Weights of a small mixture-of-experts language model, trained from scratch on English Wikipedia.
Size: 13 layers, width 192, vocabulary 15230.
Experts: 32 experts in each of 7 layers, 256 squared ReLU neurons an expert, a shared expert of 256 neurons.
Below are experts of layer 10 (counted from 0) of a mixture-of-experts language model. Rows are named router (the router's row for the expert), up (a neuron's input weights, with its number) and show model dimensions 0-191. Each number is 128 + 24 x the weight over its row's rms, rounded and kept within 0 to 255.
After each expert's rows: "comes after" lists some tokens at least twice as common just before its tokens as in all text; "gets" lists some tokens that make up at least twice as much of what it gets as of all text. This comes from a sample of Wikipedia text that the model never trained on. Tokens count by the router's weight.

# expert 3
router [ 94 121 123 115  83 132 136 137 151 171 125 137 126 125  99 184 110 133 138 126 113  99 142 138  99  98 132 184 162  88 119 157 161 156 102 141 117  93  87 140 133 139 129 142 130 139 149 153 106 122 119 136 139  96 108 125 140 145 130 132 123 119  89 115 159 144 144 170 127 150 129 132 132 159 109  86 116 107 118 130 122 123  90  74 167 111 188 131 105 125 141  80 133 165 118 103 155  95 143 119 147 156 114 104 160 189 130 158 109 158 133 155 135 153 133 133 121 151 149 104 164  94 124 136 147 136  62 174 115 111 129 129 142 143 126 114  79  99 107 129 170 136 120 159 117 124 112 134  65 129 137 154 141 110 148 110 113 120  79 133 130 164 156 117  71 133 115 124 165 152 110 129  97  96  99 155 112 120 113 111 115 133 120  97 133 125 108 113 124 101 131 151]
up8 [180 166 120 109 112 108  98 123 124 132  83 117 138 150 129 110 136 158 115 137  94  92 111 144 135 127 159  94  95 108  88  96 128  93 187 172 151 143 128 113 154 156 139  99 141 133  90 114 124 155 129  80 145 133 141 117  87  87  74 138 161 130 123  90 134 145 118 130 141 126 119  92 119  95 117 128 171 132 152 101 137 123 126 103 139 135  78  84 139  81 142 138 157  99 125 171 129 110 161 119 111  98 137 140 162  90 158 163 143 149 149 109 124 126 118 162 154 133 143 127 108 142 138 135  71 156 150 156 156 128 114 146 111 102 170 124 140 193 118  99 111 154 133 125 128 108 132 140 126 131 134 123 118 134 165 134 134 121 161 120 135 129 106 157 153  87 159 112  85 135 148  89 139 121 137 123 120 122 148 149 108 110 110 148 189  98 120 157 140 135 143 145]
up9 [170 141 128 178  91 121 125 108 110 124 112 142 117 109 157 113 130 107 146 117 116 193 125 120 133 116  95 107 120 171 104 131 125 136 118 102 143 146 105 120 151 127 130 156 135 174 100 132 117 123 125 159 162 104  85 174 140 140 118 106 161 105  82 145 120 130 145 112 141 146 141 170 149 125 107 202 159 141 152  83 132 117 100 132 104  87 123 156 152 180 151 118 127 123 138 105 117 160  94  89 177 120 135 115 161 176 162 137 143 159 158 142 137 133 116 131 158 139 117 130 151 111  95 116 129 119 144 131 115 156 107  97 144 107  94 156 149 137 162 136 117 131 117 141 123 144 134 120 119 152 146 126 143 136 122 123 142  98  99 115 145 154 125 129 111  95 129  96 104 163 120 136  96 157 129 174 130 132 167 125 137 163 137 155 206 110 173 115 108 165 165 137]
comes after: ",", " in", " of", " (", ":", " from"
gets: " and", " which", " that", " from", " as", " before"

# expert 2
router [ 89 118 158 119 153 150 163 135 140 121 104 159 114  81 129 134 137 113 121 104  88 118 140 113 126 117 126 117 166 114 154 140 115 133 137 134 135 123 131 135 133 130 153 108 133 141 142 158 121 115 118 135 124 132 104  85 146  96 158 147 139  74 151 135 151 141 157 163 125 130 110 154 164  92  69 111 114 100 183 100  68 131 123  96 155 187 164 123 146 105 147 128 143 147 166 123 134 148 148  71 144 158 132 115 105 199 142 107 126 111 125 128 116 117 149 150 115  87  99  87 173 174 155 119 115 143  94 165 148 131  87 135 139 169 152  64 146 110 112 126 158 147 130  99  80 119 135 122 119 151  98 121 126  92 160 161 155 106 108 119 130 105 142 147 126 158 138 113 156 124 110 122 121 134  96 117 160 136 105 118 122 124 124 148 139 138 127  90 134 152 146 138]
up8 [132 135 117 147 140  98 106  97 144 113 148 168 145  95 130 114 162 109 130 171 132 124 111 120 118 110 117 117  95 122 147 152 131 109 108 134 101 173 155 111 160 156 149 104 138 122 101 103  96 120 122 147 106 122 140  97 154  83 102 139 132 130 153 150 143 111 126 130 119 187 113 132 107 106 157 165 175 126 104  99 133 115  69 142 148  90  80  97 142  66 183 150 105  69 146 115 133 155 120 156 103 138 143 155 121 148 155 107 157  99 148 109 117 101 119 141 142  83 157 133  83 132 113 114 120  94 134 112  94 106 150 101 112  87 105 121 140 106 147 133 116 108 140 118 151 123 164 144 115 137 118 121 121 152 155 151 137  96 134  81 142 137 163 128 119 108 163  77 112 104 112 110 115 111 107 113  93 104 162 129 133 147  90 123 131 144 146 177 112 122 161 116]
up9 [114 101  74 147 134 119 139  93 142 107 119 133 119 157 182 117  82 108  82 162 107 124 125 125 156 134 120 104  84  99 123 133 129  74 141 134 119 132 134 138 118 133 134 138 127 118 133 129 150 131  77 175 113 133 146 158 120 146 138  76 126 153 160 175 115 145 124 137 110 105 154 112 141 132 134 138 136 147 116  92 104 118 155 109 119  82 115 149 149  77 124 162 150 142  96 109 105 155  89 111 132 126 132  93 123 116 166  88 135 121 122 123  95 111 139  92 160  79 120 161 101 135 111 126 127 130 109 110 128 146 115 132 127  98 109 112 132 157 104 143  72 120 133 130 117 145 127  95 141  80 123  87 101 139 117 119 151  78 113 108 154 170 112 100 150 106 144  96 131 126 124 149 162 120 123 152 214 131 144 115 134 146 127 181 176 131 144 132 155 137 133 127]
comes after: "–", " ", " a", " in", " (", " an"
gets: "1", "6", "2", "7", "3", "20"

# expert 25
router [129 178 132 121 114 108 135  98 105 124 152 159  91 118 122 100 134  85 137 141 105 116 146 183 107 119 156 120 156 105 155 138 158 124 169 104 129 148 104  80 120 104  86 105  86 155 133 133 145 144  63  64 100 115 164 127 123 111 158 128  65  82 169 117 121 138 152 128 134  97 158 119 131 108 113 119  94 156 147 139 160 118 111 102 131 121 141 135 150 135 119  97 107 110 144 168 147 137 159 120 139 125 132 141 172  92 131 124 109 121 157 131 154 107  98 108 135 102 165 131  85 122 163 139 112 165 116 132 128 138 141 118 109 108 140 119 163 167 151 112 154 151 190 132 172 160 160 120 152 157 132 136 100 135 164 157  97 144  91 148 133 111 116 118 146 135 124 141 102 127 143 127 139 106 141 122 143 115 111 152 133 148 173 137 124 170 105 152 129 148 122 152]
up0 [147 131 151 134 114 132 146 132  96 131 102 161 116 112 136 118 113 136 130 156 141 132 121 136 140 143 111 141 110 145  82 147  90 147 155 127  99 210 133 136 179 151 125 118 137 134 125 100 142 134 114 120 117  84  85 148 151 136  79 143 146 119 109  77 123 155 157  91 135 140 127 153 108 154 109 106 161 174 150 133 114 103 106 145 132 159 108 138 156 144  89 149 175 111 119 137 124 120 158 115 160  73 201 147 118 130 142 152 158  96  92 160 116 129 149 145 143 140 113 137 161 128 154 151 152 134 117 116 115 122 161 158  99  96 118 184 151 116 135 123 143 122 137 107 115 156 147 115 125 115 142  80 132 175 126 143 144 118 113 125 122 131 151 137 112 106 146 137 139 175 148 141 170 144 115  92  98 160 128 129  76 120 161 184 145 136 146 137 124 168 148 122]
up1 [ 90 174 150 144 101 114 149 117 136 106 161 103 121 162 138 121 102  85  62 100 168 128 104 123 135 124 111  71 143 110 106 112 117 131 154 119 128 135 105 158 149 118 114 123 106 133 149 101 152 128 143 104 143  78 133 113 137 101  92  85 124 139 102 158 131 151 161  87  92 118 159 142 112 138 103 156 194 121 110 149 151 111 126  80 134  74 126 143 138 106 134 102 140 134 111 123 118 126 130 115 148 177 101 106 154 100  99 129 145 147 100 169 126 107 129  81 168 117 141 174 116  89 121  96 145 111 127  88  97 144 118 136 126 139 137 169 134 117 162 173 115 155 128 158 124 116 153 150 110 113 129  96 134 165 145 137 143 101 140 133 126 133 112 130 102 102 119 135 141 141 156 101 104 121 125 128 148 119 102 136 107 133  71 163  88 120 135 111  87 118 159 112]
comes after: " in", " at", " for", " to", " of", " as"
gets: " the", ":", " his", "'s", " |", " their"

# expert 30
router [124 113 113  95 166 159  84 148 122 158 124 135 116 109 124 138 140 118  91 100 108 138 154 176 153  89 131 175 141 138 149 150 133 106 127 161 121  92 110 149 116 132 145 108 154 111 158 147 121 133 160 183 116 134 174 111 123 125 133 133 113 133 115 102 155  92 146 145 106  85 144 164 144  92 109 124 127 153 127 122 128 144 131 120 122 117 165 146  81 158 106  95 129 123 138  95 150 131  90  60 130 103 107 115 142 107 146 111 119 109 132 128 134 126 140 136 122 125 116 107 111 136 151 138 124  79 103 185 103 103 132 114 143 131  83 105 104 112 149 102 153  96 128 141 102 130 101 176 101 114 148 122 157  91 160  86 166 121 139 115 110 114 158 125 109 151  84 142 158 105 113 143 156 120 101  91 111 150 128 106 164 170 124  82 136 104  84 126 102 138  89 164]
up0 [153 130 112 125 145 134 101  81 150 111 124 122 103 155 181 135  78 147 120 122 140 131 109 127 113 160 119 142 125 123  92 148 108 117 202 140 118 159 128 134 119 170 113 121 116  89 146 117 143 111 115 132 108  87 121 152 101 158 121 141 137 149 123 109 124 159 103 115 142  60 106 161 126 130 163 117  92  95 163 113 117 132 101 124 120 163 147 122 119 127 126 153  76 106 103 160  97 158 131 107 108 137 164 121 159 140 151  93 191 129 182 189 140 107 113 121 125  97 130 179 132 121 116 127 136  98 137 124 118 157 133 147 127 146 116 140 162 132 149 125 159 176  83 121 159 137 111 118 128 133 129  86 155  98 145 117 116  95 146 135 138 125  95  98 182  73 118 113 141 114 147 111 112 134 111 133 111 110 155 132 127  87 115 137 127 132 119 128 113 159 165 108]
up1 [148 144 149 139 115 116 137 146 116 110 109 164 147 194 100 113 125  88 115 177  93 167 114 133 126 167 130  86 144 129 134 125 152 152 166 123 148 112 127 199 169 120  80 145 144 128 141  87 163 105 131  37 111  83  92 154 138 130 116  99 119 127 100 117 133 128 103 105 121 123  82 146 115 135 105 136 180 121 131 123 147 116 125 137 141  95 134 144 130  98 124  96 110 115 122 143 115 137 135 138 163 125 129 127 162 104 147 118 199 135 144  99 112 131 152  72 175 102 120 133 101 135  92 105 100 111 129 107 130 136 113 154 113 116 126 132 132  85 144 122 117 162  96  93 116 118 115 125 118  85 151 129 102 112 110 136 119  91 113 123 127 141 110 137 161 123 166 118 135 109 155 147 100 129 136 144 128 151 155 140  87 136 135 130 121 107 137 109 102 163 157 119]
comes after: " the", ".\n\n", " of", " The", "\n\n", " on"
gets: "==", ";", "19", " St", "18", " Man"

# expert 8
router [148 112 145  99 119 147 114  99 191 124 109  90  89  84 147 137 153 114 118 150 139 122 118 139  98  84 184 155 106 105 160  91 111 127  94 144 118 126 175  93 101 147 146 101 161 123  93 144  93 156 138 155 169 169 137 169 138 145 106 117 146 131 116 114 113 124 151 157 116 180 166 141 135 127 101 125 113 155 122 137 138 153 151 151 155  91 154 125  67 147 110  98 148 130 126 162 128 142 102 143 110 109 138 117 160 147  91 140 102 137 178 171 142 114 102 134 132 130 123 132 146 146 108  87 126 144 114 136 178 134  97 128 157 155 125 104  82 104 148 145 118 110 167 155 130 100 105 107 123 147 103 117 131 131 115 126 115 154 157 142 126 119 130 153 132 123 153 122 171 125 136  84 106  94 159 150 157 122 133 127 135 133  88 135  76 109 105 115 134 124  97 127]
up8 [128 141 111 146 132 151  75  99 139 114 112 133 149 108 137 122 182 156  94 136  81 120 106 125 154 138  97 114 150 120 116 120 106 106 134  85 110 150 140 143 154 122 132 120 143 136 111 124 151 127  51 122 148 137 168  89 118  88 139 135 123  90 111 108 113 117 127  94 144 118 109 105  97 111 163 122 132 169 104 142 123 130 140 132 160 132 101  92 117 126 110 118  94 104  99 169 126 107 116 141 108 130 138 146 202 115 159 121 138 103 120 160 132 125 120 116 153 142 178 162  88 115 143  88  99 123 124 124 141 165 138 104 168 123 159 166 125 161 160 111 107 130 117 107 166  88 123 137 167 113 121  71 139 115 160  97 141  85 126 124  83 102 104 150 140 153 145 117 101 167 134 131 122 149 121 152  91 115 139 115 143  99 109 118 134  95 115 123 102  82 162 117]
up9 [160 146 150 139 132 110  82  73 128 125 192 131 126 128 156  99 137 113 104 108 153 193 124 121 148 177  99 114 133 136 124 166 124 135 135  72 121 142 143 144 113 125 133 163 106 131  93 111 113 122 144 116 141 146 147 117 145 119 111 160 131 161  79 162  90 109 151 123 117 119  89 124 122 135 104 131 133 166 114 133 132 156 125 167  88 160 131 148 113 137 149 139 124  92 158 149 115 133 125 125 135 151 142 158 114 117 122 151 119 141 124 107 151 139 141 134 171 135 181 156 138 110 137 152 112 111 130 109 112 107 122 124 128 109 119 136 107 139 104  80 103  92 102 146 108 139 163 155 137 100 153 135 186 182 106 147 114 118 192 139 130 151 134 137  95  63 142  77 112 127 160 143 124 137 161 144 173 111  99 159 120 121 126 120 133 134 143 139 112 167 154 161]
comes after: " ", " U", " −", " $", " +", " as"
gets: "0", "10", ".S", "es", "1", "18"

# expert 18
router [106 123 139 130 114 101 111 112 187 145 124 104 112 186 156 152 149 110 140 132 175 124 118 130 102 177 167 120 127 146 133 153 114 104 121 110 106 186 131  91 108 120 112 169 118 146 144 130 116 151 137  85 124 156  91  96 107 125 143 121 125 104 111 143 142 173 150 100 145 115 114 110 115 110 120  95 110 129 104 147 113  91 102 142 145 152 162 120 100 164 131 127 121 128 114 143 151 127 150 113 145 164 114 100 109 150 117 131 149 142 130 131 136  95 158 120  95 107  90 163 140 119  86 135 124 163  91  89 152 151 111 119 169 124 133 131 104 161 153 137 123 141 133 144 177 105 145  68 186  85 133 155 131 145 108 160 162 159  77 145 111 113 127  99 122 129 121 147 135 150 120  99 103 171 144 164 110  98 146 127 191 158 130 130 136 114 107 129 146 155 125 126]
up0 [130 137 132 183  85  89 129 120 142 112 113  90 173 149 160 140 124 142 106 150 124 141 114 135 123  88 169 130 155 155 113 116 121 115 114 141 149 113 146 173 140 155  73 122  98 129 119 109 148 151 125 116 129  69 110  99  82 132 141 163 113 131 133 107 115 117 122 120 172 114 126 170 133  98  80 164 119 127 173 131 148 108 122 160 117 104 117 118 113 104 146 136 101 122 131 124 122 125  93 149 191 124 195 117 100 120 129 108 124  95 110 130 120 143 132 102 130 155 124 148 154  98 185 142  80 150 138  97 139 125 108 130 120 113 123 140 153 157 105 132 110 140 136 125 141 128 131 121 124 130 140 142 191 123 111 158 131 125 159 135 139 119 112  85 148 119  69 132  69 159 150 129 147 149 104 130 121 161 141 128 119 120 162 160 129 160 189 131 143 126 137 163]
up1 [134 129 178 140 126  99  96  79 142  96  88 125 131 150 105 102 102 130 123 143 151 154 120 108 146  95 161 115 117  94 103  76 130 151 137 133 155 113  97 161 110 126  88 124 105 111 100 114 151  87  97 187 141 152 119 119 165 144 142 152 118 187 118 112 114 128 150  93 136 120 161 121 101 145 137 181 105 141 144 106 125 114 126 111 135 111 118 140 160  85 120 104 114 102 126 130 128 154  81 113 151 142 174  97 132 125 124 120 182  84 130 146 115 127 159  97 149 106 128 134 156 106 112 136 135 103  79 123 116 187 115 138  78 104 137 135 109  92 110  98 134 148 127 105 141 107  89  95 116 147 153 108 124 114 129  85 120 139 124  89 149 102 111 120  89 126 124  94 102 127 141 123  83 142 120 149 134 142 108 103 144 161 100 139 134 150 153 128 103 140 164 142]
comes after: "-", " |\n", ":", "\n", " •", "Personal"
gets: "|", " by", " in", " Born", " of", " Genus"

# expert 4
router [ 96 124 116 104 145 150 142 165  78 162 104 115 137 140  95  98 113 121 152 106 120 133 111 146 143 122 107 108 141 133 124 163 142 109 167 154 148  94 123 103 142 108 133 106 129 100 100 137 107 133 160 107 129  81 136 107 145 114 138 132 121 163 134 151 120 103 189 144 156 125 182 127 155 141 127 176 191  84 112 122 107 106 117 182 130 117 112 132 148  93 163 122 138 180  97 120 146 113 143 166 142  70 122 126 120 157 120 153  76 117 167 120  87 152  98 144 122 137 182 154 144 141 130 164  92 115 161  97 143  99 135 127 127 144 142 133 146 120 123 141 146 137 129 123 108 145  96 156 128 120 113 164 119 106 161 136 128 128  80 153 118 134 161 125 118 129 122 157 141 120 139  91  87 153 145 121  94  89 150  94 140 139 162  98 130 144 135  81 130 112 132 133]
up0 [170 124 136 138 130 124 131 103 119  70 126 127 161 168 158 109 117 138 110 191  91 139 102  91 106 126 145 166 143 147  88 109 140 140 119 132 160 155 121 145 173 143  94 153  90 135 111  98 159 146 122 138  78 143 159 131 141 162 119 122 104 115 162 148 108 122  93 125 124 128  78 132 106 114 121 136 114  95 151 108 142 158 149 145 110  75 111 163 157  92 136 146 142 114 158 149 129 138 112 140 106 108 103 147 131 168 144 132 118 107 144 129 127 148 158 126 130 108 136 134 148 158 154 133 112 127 116 101 100 119 146 182  79 137 179  87 118 100 117  94 134 143 125 127 143 108 113 147 138 132  79  90 115 124 135 144 162 115 126  90 121 110 127 115 107 149  75 135  92 134 104 167 154 134 111  88 166 160 119 137 138 116 115 106 139 141 140 114 190 159 128 158]
up1 [142 119 126 139 125 148 119 112 165 107 139 108 104 148 131 138 122 138 119 157 150 128 102 140 148  96 137 136  85 108  64  66 135 108 132 145 182 134 118 168 155 154  83 147 147  93 116  90 127 122 135 154 149 146 157 145 138 110  96 114 121 135 137 134 125 138 148 133 130  52 132 159 107 110  98 141 169 133 142  86 119 134 103 117 149  79 127 150 139 101 169 132 136 155 116 154 122 155  88 148 164 117 138 119 146 122 127 100 153 122 159 104 194 188 153 103 125 175 121  73 139 139 153 138 104 119 116 129 111 143 137 123 131 112 117 113 118 101 137 139 129 155  77 108 150 115 146  88 146 112 133 137 134 108 120 131 176 128  88 121  81 110 117 138 143 153 137  89 150 158 111 120 126 122  99 153 165 140 141 128 122 142  99 132 162 121 154 126 115 109 138 177]
comes after: " to", " |", ".\n\n", " he", " October", " June"
gets: " ", ".\n\n", "\n\n", " |\n\n", "==", " |\n"

# expert 0
router [177 124 128 116  83 136 135 157 128 177 126 130 134 110 139 134 134 180 162 125  86 103 134 146 171 160 131 163 101 110 141 144  97 123 137 123 100 128 107 177 107 121 133 116 107 165 143 134 100 142 134 202 139 117 144 142 105 160 121 124 138 132 154  97 157 123 141 180 123 133 149 147 124 153 149 126  88 134 150 141 116 150 139 130 138 113 135  97 148 154 118 100 124 134 116 124 148 117 125  95 101 130 163  91 137 117  95 177 132 110 114 137 146 147 141 119  76 134  92 103 133 134 144 145 103  94 117 140 129 117 130 122  99 141  90 128 120 120 125 129 152 105 126 159  60 109 125 165 150 152 174 133 155 107 157  97 166 124 156 115 134 139 148 108  87 142  98 141 158 108 150 116 166  64 121 122 101 152 140 121 131 170 176  85 137 171 144 134 124 147 154 145]
up8 [148 137  87 128 150 123 124 118 118 103 129 112 128 145 113 121 136 127 128  58 143 118 124 109 188 151 146 105 119 161 100 153 118 104 110 145 142 170 109 136  72 182 115 135 144  76 148  89 121 147 101 123  97 118 107 109 127 116 106 133 142 101 161  93 124 179 147 105 133 121 124 136 143  99 127 113 134 173 103 114  86 127 118 166 158 104 117 132 107  87 153  86 155 104 139 143 115 114  96 110 128  91 125 161 138  99 145 134 134 152 111 128 143 105 155 153 139 154 137 164  91 136 147 105 152 142 109 142 119 111 114 175 125 101 155 138 176 122 153 128 151 121  88 121 114 139  91 155 110 122  57  99 168 105 150 115 133 128 120 117 140 152 140 112  97 105 148  90 113 147 150 110 135 109 124  79  96 109 120 102 160 120 132 114 144 120 160 156 159 108 103 101]
up9 [146  96 157 125 167 123 149  64 146 106 102 162 139 151 132 126 127 138  83 124 122 119 122 134 155 109 110 114 144 136 132 149 152 188  99 138 134 152 120 133 110 161 136 141 120 121 103 148 194  98 127 132 121  99  92 152 133  67 122 121 118 128 107 122  91 140  62 131 146  75 155 129 114 148 161 126 139 116  89 124 161 135 107 151 103 129 105 150 141 108 102  95 121 105 111 162 109 104  95 107 138 107 170 173 107 155 157 161 135  99 141 139 131 154 169 102 109 117 141 168 137 134 133  63  74 103 138 151 128 136 120 146 118  92  99 106 106 153 143 132 107 127  89 100 144 139 130 121 100 141 134 109 165 167 147 121 116 135 116 129  99 115  93 125 180 118 101 133  97 140 133 122  97 130 152  92 142 136 133 159 148 139 137 148 129 120 135 170 138 134 115 113]
comes after: " the", " ", "20", "19", " in", "In"
gets: "20", " ", "19", "th", " United", "18"

# expert 12
router [ 87  85 168  96 144 163 178 151 130 171 137 107 130 121 116 107 152  91  94  94 120  95 138 175 121 130 112 175 145 119 136 136 104 111 142 120 149 127 112 174 101 135 144 121 101 137 160 163 160 132 146 124 118 152 121 116 172 108 133  97 124 116 119 179  71 132 143 135  87 176 165 158 118 151 107 136 145  99 105 157 129 131 140 101 134  83  74 131  86 155 119 146 129 158 136  87 143 146 148  93  93 107 121 112 117 133 144 141  87 106 141 141 138 134 152 112 119  89 133 134 152 118 151 142  93 139 171 140 130 122  89  98 106 122  88 122 114  98 157 142 109 151 120 148 104 170 144 132 131 115 126 117 135 117 130 103 102 134 153 128 133  88 132 109  86 138 131 122 113 141 118 131 131 114 104 147  96 136 144 127 136 130 164  89 151 102 121  96 170 155 102 166]
up8 [131 133 133 151 153 150 135 156 155 106 135 166 159 108 124 150 127 139 138 105 123 169 100 153 142 151 106  91  88 156 134 117 105 114 120 148 125 187 118 141 157 132 114 117 135 148 111 137 137 127 151 112 146 114 127 133 130 138 141 102 165 123 121 131 140 122 109 125 150 135 131 133  61 113 146 147 129 114 115 131 157 114 130 107 109  77  59  93 166 143 140 178 130 117 132 122 113 158 123 136 104 135 177 141 140 142 138 134 140 115 135 118 129 128 123 106 140  97 173 134  84 106 146 135 123 147 130 108 149 128 111  96 117  60  98 128 182 127 145 140 143 155 113 163 127 149 120 148 125 129 122 142 179  74 165 149  70 138 139 163 164 143  87 132 138 147 201 129  88 132 119 138 109 109 105 143 157  75 125 128 124 114 173 120 130 168 102 131 163 107 144 151]
up9 [159 139 135 127 105 128 153 124 120 144 121 184 127 137 108 129 161  86 147  93 128 157 122 122 137 153 127  65 128 117 120 110 146 133 130 146 125 177 119 133 119 130 117 175  85 129 150 128 181 114 122 138 134  93 146  95 137 184 100 154 125 143 142 177 113  97 106 109 188  89 130 192 121 136 142 117 165 105 130  91 153 131 131 121 114 128 115 117 138 182 166 153 152 155 153 121 108 173  93  77 164 146 132 127 118 129 113 167 163 155 147 158 107 115 126 131 136 109 169 167 137 142 101 123 127 151 162  97 118 147  94 133 130  88 109 151 112 138 149  77 134 120 106 152 127 124 107 132 147 110 131 123 116 146 110 129 158 125 167 107  86 159 113 119 111 119 106  97 110 122 146 127 106 136 137 128 143 103 148 141 167 120 152 148 182 112 145 148 108 136 141 112]
comes after: ",", " ", " (", "k", "z", "ch"
gets: "19", "n", "st", "20", "18", "s"

# expert 31
router [ 98  86 135 121 170 137  89 164 152 135 157 132 129 134 103 144 137 166 105 137 201 130 113 125 118 104  97 116 183 153  88 157 125 106 112 150 132 103 116 134 136  99 107  80 166 141 157 114  96 130 160 157 121  96 139 126 119 176 153 130 118 104 119 117 133  86 131 117 154 134 151 124 136  90 110  81 103 107 130 161 157 146  90 131 117 144 121 118 142 150 100 156 176 149 106 108 150 108 163 126 157  98 126 126 114  91 193 129 130  91 119 151 125 152 125 154 121 149 115 103 125 133 142  93 151 113  90 134 146 103 153  91 126 176 119 121 148 115  99 188 160 112 128 145 156 123 125 146 133 166 116 141 142 142 122 145 183 131  89 147 120 124 133 145  90 166 115 109 122 108 108 168 130 154 116 117 108 145 121 114 107 125 124 132 120 137 111  79 121 138 122 109]
up0 [134 133 152 109 107 126 147 134 162 111  91 116 145 191 130 147 122 116 133 158 141 110  87 138 102 146 136 149 128 139  73 139 118 120 150 142 106 175 125 204 164 136 131 171 128 120  91 116 156 126 147  91  85 119 105 133  74 145 127 147 146 111 142 132  84 132 139  85 167 132 106 155  94 150 139 135 128 124 134 111 120 150  97 121  90 122 132 132 140 114 131 168 162 117 129 178 132 119 112 163 128 116 143 134 138 114 171 111 112 167 172 149 130 149 100 118 144 137 142 188 140 137 129 133 103 153 135 118 133 178 114 125 132  87 158 142 146 100 148 133 129 116  94 129 161 100 164 110 129 125 104  94 124 148 158 162 173 102 133 111 102 142 159 119 147 107 120 115 135 150 167 160 123 178 144 145 114 171 105 159  97 118 131 157 140 138 163 119 116 122 104 113]
up1 [120 110 116 148  71  85 187 128 138  82 152 105 126 126 125 109 144 145 107 134 131 141  99 112 104 134 155 117 151 129 105  93 115 177 133 111 143 129 131 121  94 125  99 111 108 107 103 100 131 133 120 121 144  77 142  95  99 130 143 125 143 171 134 148 166 163 129 110 136 127 168 143 149 111 115 136 152 154 122 108 132  79 116  91 158  62 117 160 148 104 139 162 115 103 112 111 114 113  95 116 173 128  96 138 196 127 118 116 132 115 127 139 136 119 184 100 173 128  96 108 136 109 109 108 120 123  93  81 118 145 117 170 169 127 154 102 176 128 121 133 112 155 113 120 123 118 157 104 121 163 113 129 127 166 112 117 107 138 134 115 119 133  95 105 101  96 147 110 120  94 137 102 175 142  85 116 167 144 166 138 146 133 126 126 142 137 144 119 122  99 164 105]
comes after: "\n", " a", "0", ")\n", ";\n", " two"
gets: "-", " was", " years", ".", "–", " year"

# expert 15
router [133 103 125 123 107 133 112 163 102 141 124 128 111 148 166 128 157 123 120 120 129 136 143 137  90  89 106 144 153 121 106 150 146 121 112 152 111 113 116 152 116 109 145 127  72 170 146 134  88 171 146 142  76 170 132 100 122 132 110 157 129 102 134 127 141 101 156 132 128 144 131 118 132 141 115 123 131 126 147 153 129 135 136 129  88 137 167 139 112 111 119 156 161 132 144 132 142 115 130 134 111 148  66 133 110 116 110 139 122 117 101 132 162 144 133 155  73 127  99 105 112 118 196 106 127 119 142 131 123 130 181 145  99 123 123 150 127 101 128 104 129 127 159 166  97 164 114 165 131 129  83 120 116 128 151 123 171 120 174 175  65 121 143 156 154 170 138 123 150 115 145 108  85 113 107 142  91 143  95 146 143 142 116  95 107 179 145 177 208 118 114 120]
up0 [139 142 140 131 104  96  81 127 107  92 142 169 125 180 159 176 115 143 121 123 176 148 112 129 175 154 151 126 132 163 122 154 110 122 120 146 136 164 127 101 147 122 117 105 139  74 129  94 137 126  95 125 121 127 100 104  84 141  91 183 121 115 125 130 149 136 113  83 107  82 109 145 130 123 118 107 112 169 131 134 115 121  74 145 107 125 112 109 136 139 167 133 149  77 155 129 138 109  91 128 109 124 164 165 152 122 118 150 175 128 142 160 132 112 119 145 144 119 143 114 121 129 139 160  82 105  96 137 146 164 114 104 174 100 136 113 113 133 117 109 140 117 123  81 162 114 145 132 126 132 119 140 105 137 142  99 134 115 109 113 129 131 121 130 124 102 107 107 108 189 171 201 139 164 141 154 150 101 103 156 136 134 115 149 164 152 121 101 143 131 167 115]
up1 [ 93 150 152 161  67 150 112  77 172 120  88 122 132 104 123 112 102 133 132 137 163 176 111  81 154 124 166 123 151  95  78 124 141 137 115 100 122 123 101 167 179 114 116 144  70 104 131 108 155  89 114  96 175 146 130 113 113 148 123 148 155 184 123 141 117 153 126  88 136 140 155 144 165 154 131 136 150 113 154 122 137  94 125  94 175 135 151 138  95 161 118 103 124 121 117 140 118  62 101 122 136 154 112 162 159 130 113 147 109  90 158 145 128 139 146 113 115 121 150 127 109 107 124 117 145 160  78  97 103 165 129 152 129 116 160 161 153 112 150 117 136 150 131 137 121 118 118  84 104 134 111 131 138 144 106 125 122 104 126 120 111 132  83 153 166 136 168 111 131  96 130 123 108 131 135 128 121 138 116 180 132 128 100 134 115  97 160 118 130 120 136 118]
comes after: " of", " with", " a", " and", ",", "."
gets: " a", " the", " The", " more", "The", " A"